{
  "n_layer": 9,
  "d_model": 160,
  "n_experts": 32,
  "experts_per_token": 4,
  "d_expert": 32,
  "d_shared_expert": 0,
  "activation": "swiglu",
  "moe_layers": [1, 3, 5, 7],
  "router_score": "sigmoid",
  "normalize_top_k": true,
  "routed_scale": 2.0,
  "balance_loss": 0.00334,
  "balance_bias": false,
  "router_bias": true,
  "init_std_router": 0.0198,
  "lr_router": 0.00263,
  "n_head": 2,
  "n_kv_head": 1,
  "head_dim": 64,
  "vocab_size": 8192,
  "norm": "layernorm",
  "norm_place": "pre",
  "norm_eps": 1e-05,
  "positions": "rope",
  "rope_base": 93100.0,
  "rope_fraction": 1.0,
  "qk_norm": true,
  "attn_scale": 0.125,
  "tie_embeddings": false,
  "parallel_block": false,
  "init": "uniform",
  "init_std_qkv": 0.0358,
  "init_std_o": 0.0,
  "init_std_up": 0.0358,
  "init_std_down": 0.0,
  "optimizer": "muon_variant",
  "lr": 0.00982,
  "lr_mult_up": 1.06,
  "lr_mult_down": 2.0,
  "beta1": 0.95,
  "lr_head": 0.0116,
  "warmup_steps": 72,
  "schedule": "wsd",
  "decay_fraction": 0.74,
  "decay_shape": "linear",
  "final_lr_fraction": 0.0,
  "batch_tokens": 65536,
  "seq_len": 512,
  "doc_mask": true,
  "train_tokens": 519000000,
  "steps": 7920,
  "dataset": "wikipedia_en"
}
Below are experts of layer 5 (counted from 0) of a mixture-of-experts language model. Rows are named router (the router's row for the expert), gate (a neuron's input weights, with its number), up (a neuron's input weights, with its number) and show model dimensions 80-159. Each number is 500 + 50 x the weight over its row's rms, rounded and kept within 0 to 999. Numbers have three digits each.
Before each expert's rows: a language model's description of what the expert responds to. This comes from a sample of Wikipedia text that the model never trained on.

# expert 0
Description: Past participles and years. Past-tense and participle endings like ed, ted, ated, plus years after from or in, such as Concerned, mapped, 1959.
router:550480504486517542501488532488549510524576536450512556508485466524477528401514540579475438610517488500482463416470441483515527433522471487450502432422438506404428440517451574559449525601430494515510440581545516447568424556472529488504495403
gate15:511490465498479565505477553542450430539448555459496521610598543397474588501409531493581501587428550437420467519434503465535418480478451463500452509536442557399514508525491478496490452429612480532581465591512504439526484516469468591562490400
up15:492458572555486517530526509538551499528507535461524513412472442558570465419506500605465488586522522406466470499502456399664447459517498370494499473521511486570469431516557520482616451583475558570432470477450502499477448548459542492411594573
gate16:427471480493452447523464598499474497561433489547570557492523548469489482355420537549591548563465466455499519388460432503515561449547519524452495454587560430557536479552518425524445416484576501450492398471552498416485502470501498585469522492
up16:456529466562515568500410507542498478426495540435524511438484465559534475560401514545487601465474556420510516495536465336525476538468487430384507537559455523505548486497444509525509540432555526410473533439516502508473553498559479522423510532
gate17:580508493575431530516495571574548521446621531474605519500475464409536493546518516565474381538505428520490449461510522506555461549525506418611514403532486454482558514565551504576437433420456494507493456532466506441505499454541440534486467485
up17:412457470594463484549473480434540538386526427569466596594463444474484495514468566465494460409413503549531578556500530506428528561452446491400443518424389472509536531461536514447417511537612553447569509520502490539483469527474587465452536490
gate18:405470461529515490441505413535534578469463462535514477523527489516495564452559488523536451440449533438587416517379451468494568455579498544394441598479525526495567459538591467478529527580487580489532485528505451454507518498536513513534589572
up18:450516544371577491495431475537577491579406435457613472527517534460474556497500450452552534497522541494500420438562463513476559537450578533516453488431640593540528412584535471413533525485496507513431500485451467480563547443506567462388534497
gate19:488548516493525455583502494508555463531577548483599456417452483552498564407513464496519485538490497512476501472511594419527487503547487473458492432480557367512527514482450430529472498436529554514512514613461537527493494444526538560503459492
up19:471486520522483597513575476535499517505531458531477511559489507614462540559561497485519507327497489524496481481498484529429485542613566463515473497529518540475483501502520507513436496436520492547431468457479449557469516543485487538403396573
gate20:499527512447516531591603444562504439564530501516552481491577512550520492477503496366522527492485551430524460418452520543538432443517462538474516477483485417522476501546527446380507531433532374497515467490521379547469570468427494496500511458
up20:441432628586582491481455549512451488560532539441569468507481482479530510492470543504495509414479424627445550454552519521480538516557488533520548439500512475531569500538463487569499475473502455473488529539393516444482543475576507412610512432
gate21:505511539521577467509598480540534527496558419507400563501397575459466574498567568509442551548563503518502430430525469499529528471436471541488482492560496533482511506625395494550552419504488512457491462465478451496511466432627371518465518359
up21:559426454429450508573493511582530499471434464509445586429500524567528357438539506525514471461579548433507441612480514534518509454485506497535547607464577603426522553470492522454424518577407469544440497482488583519498544496523536404407467514
gate22:537505524544484510428513473570498495510478520498531441485562522468560446477450537617534501478403464494404578450483508515480557483469535529442505493520446561472475565507571477491369543485479577391415560437459474592478426489527459578602504495
up22:459553486471441629487522558534568472461516538420453530399452510541477458490524462485385463497478602485549522481391444474488556482597523470549483466455487449517490479493593457590516461524469499475451484620473544536468574521568508541485481540
gate23:468457524501476552415477434433632514465442506485543502482466480445546465419485459553574444553516521464512508423450529485401574483448459590591451544469465455530544480560484460498517482492500598501516581545492544519611530498514584516413581480
up23:454483554477579528434436545535452480513561609470474488476546487510473523463496513556545436562448489490484529463456463585469541564483518492533424474556472535525561579441482560537443529508527540449503545415555471535520511588473475462487491472
gate24:521441511432502526445450425494524505492588514501528486453497479520545463564457522489528611506576520510569454470460500603427520437578430568427590503548524510571599503504443481438518470460463399527555477457399500516528519382480532459463625499
up24:496483555453475431537532535416537493601466604473552547506444513529387500431515403517506536460530485447451525470470616574456477475512461410507439453511545550499492570469587561492527481456502463560485578485459492573451492408509554445441503534
gate25:437407497523455492371494486539493506538614438480409492514491546424523504497445551514455546461544503500516543486385459513517520528433534500528500577524475510502492418449530530530545501414480500557515496410468446560520426450554494501395494497
up25:554441533463553517497511526436420464504483633499567397490522547487492496435481467496490467468478508501506423481504495510578559559428459511509495462399526472443419578443551513521521475609440575486451480578529468486481592556512453468542605500
gate26:548453503550554500575483562461504560472584505501577500449525550520529539464530478504556473556468383482505382440488474492524524510484453514429576427525505530495475571429484479538472412439461530513443553543477540515488527458487499551500435518
up26:549580487468534511546558540519508550576484543538552406535479489491504488520507520500500491388495501523480486535560570476468535600422465516497522451549572510622619572515543497538525517480595533422419542427443555461480456511486467446515472522
gate27:474525460564413544447510487535502511470486457502524499473492522550449499391534447590460453511544599540470520555493507468505519428497500466646489479427531536550536513569512476487498483538573472480499542444458525498537568446546493617451492522
up27:538496536464524472575464441427458495480545549575487549490544507543509485436525502548574468517559587537456592465408525517451487427545518476388428533416451519484550502516458477385534570457485443465467582450359504533555599464489546613492498505
gate28:490383526465457514555498508543575493493506506497511602435525538560509434507535483505519448439532576475519389616437409484517473485489517547528599558425535523426521561438448519430522456569380501526548548476544498477573590528477479426467484463
up28:478458561540461463481477454522589422523511533479412498483496490558513623550434434612508498505530462494513481452462557581531504539588499512508497501530465535565615528442511516582478523503523456507451401460576477370481497433532525455474522518
gate29:451458475507417493508448533466488396472536530565492470559482501518433527505495478479437480456502537470476426432483456515490516448483483560477471379401466595481587528491569492511397574436488572469435510454518548494450544462428573537536465488
up29:516490495476424566576461489533559454499510523489531467473470501562479583523497561571530536447547536496515504524507537400478455483511478480502455379567514450474474518548390599547602532487517513411475446542559583501440522452536462481477530467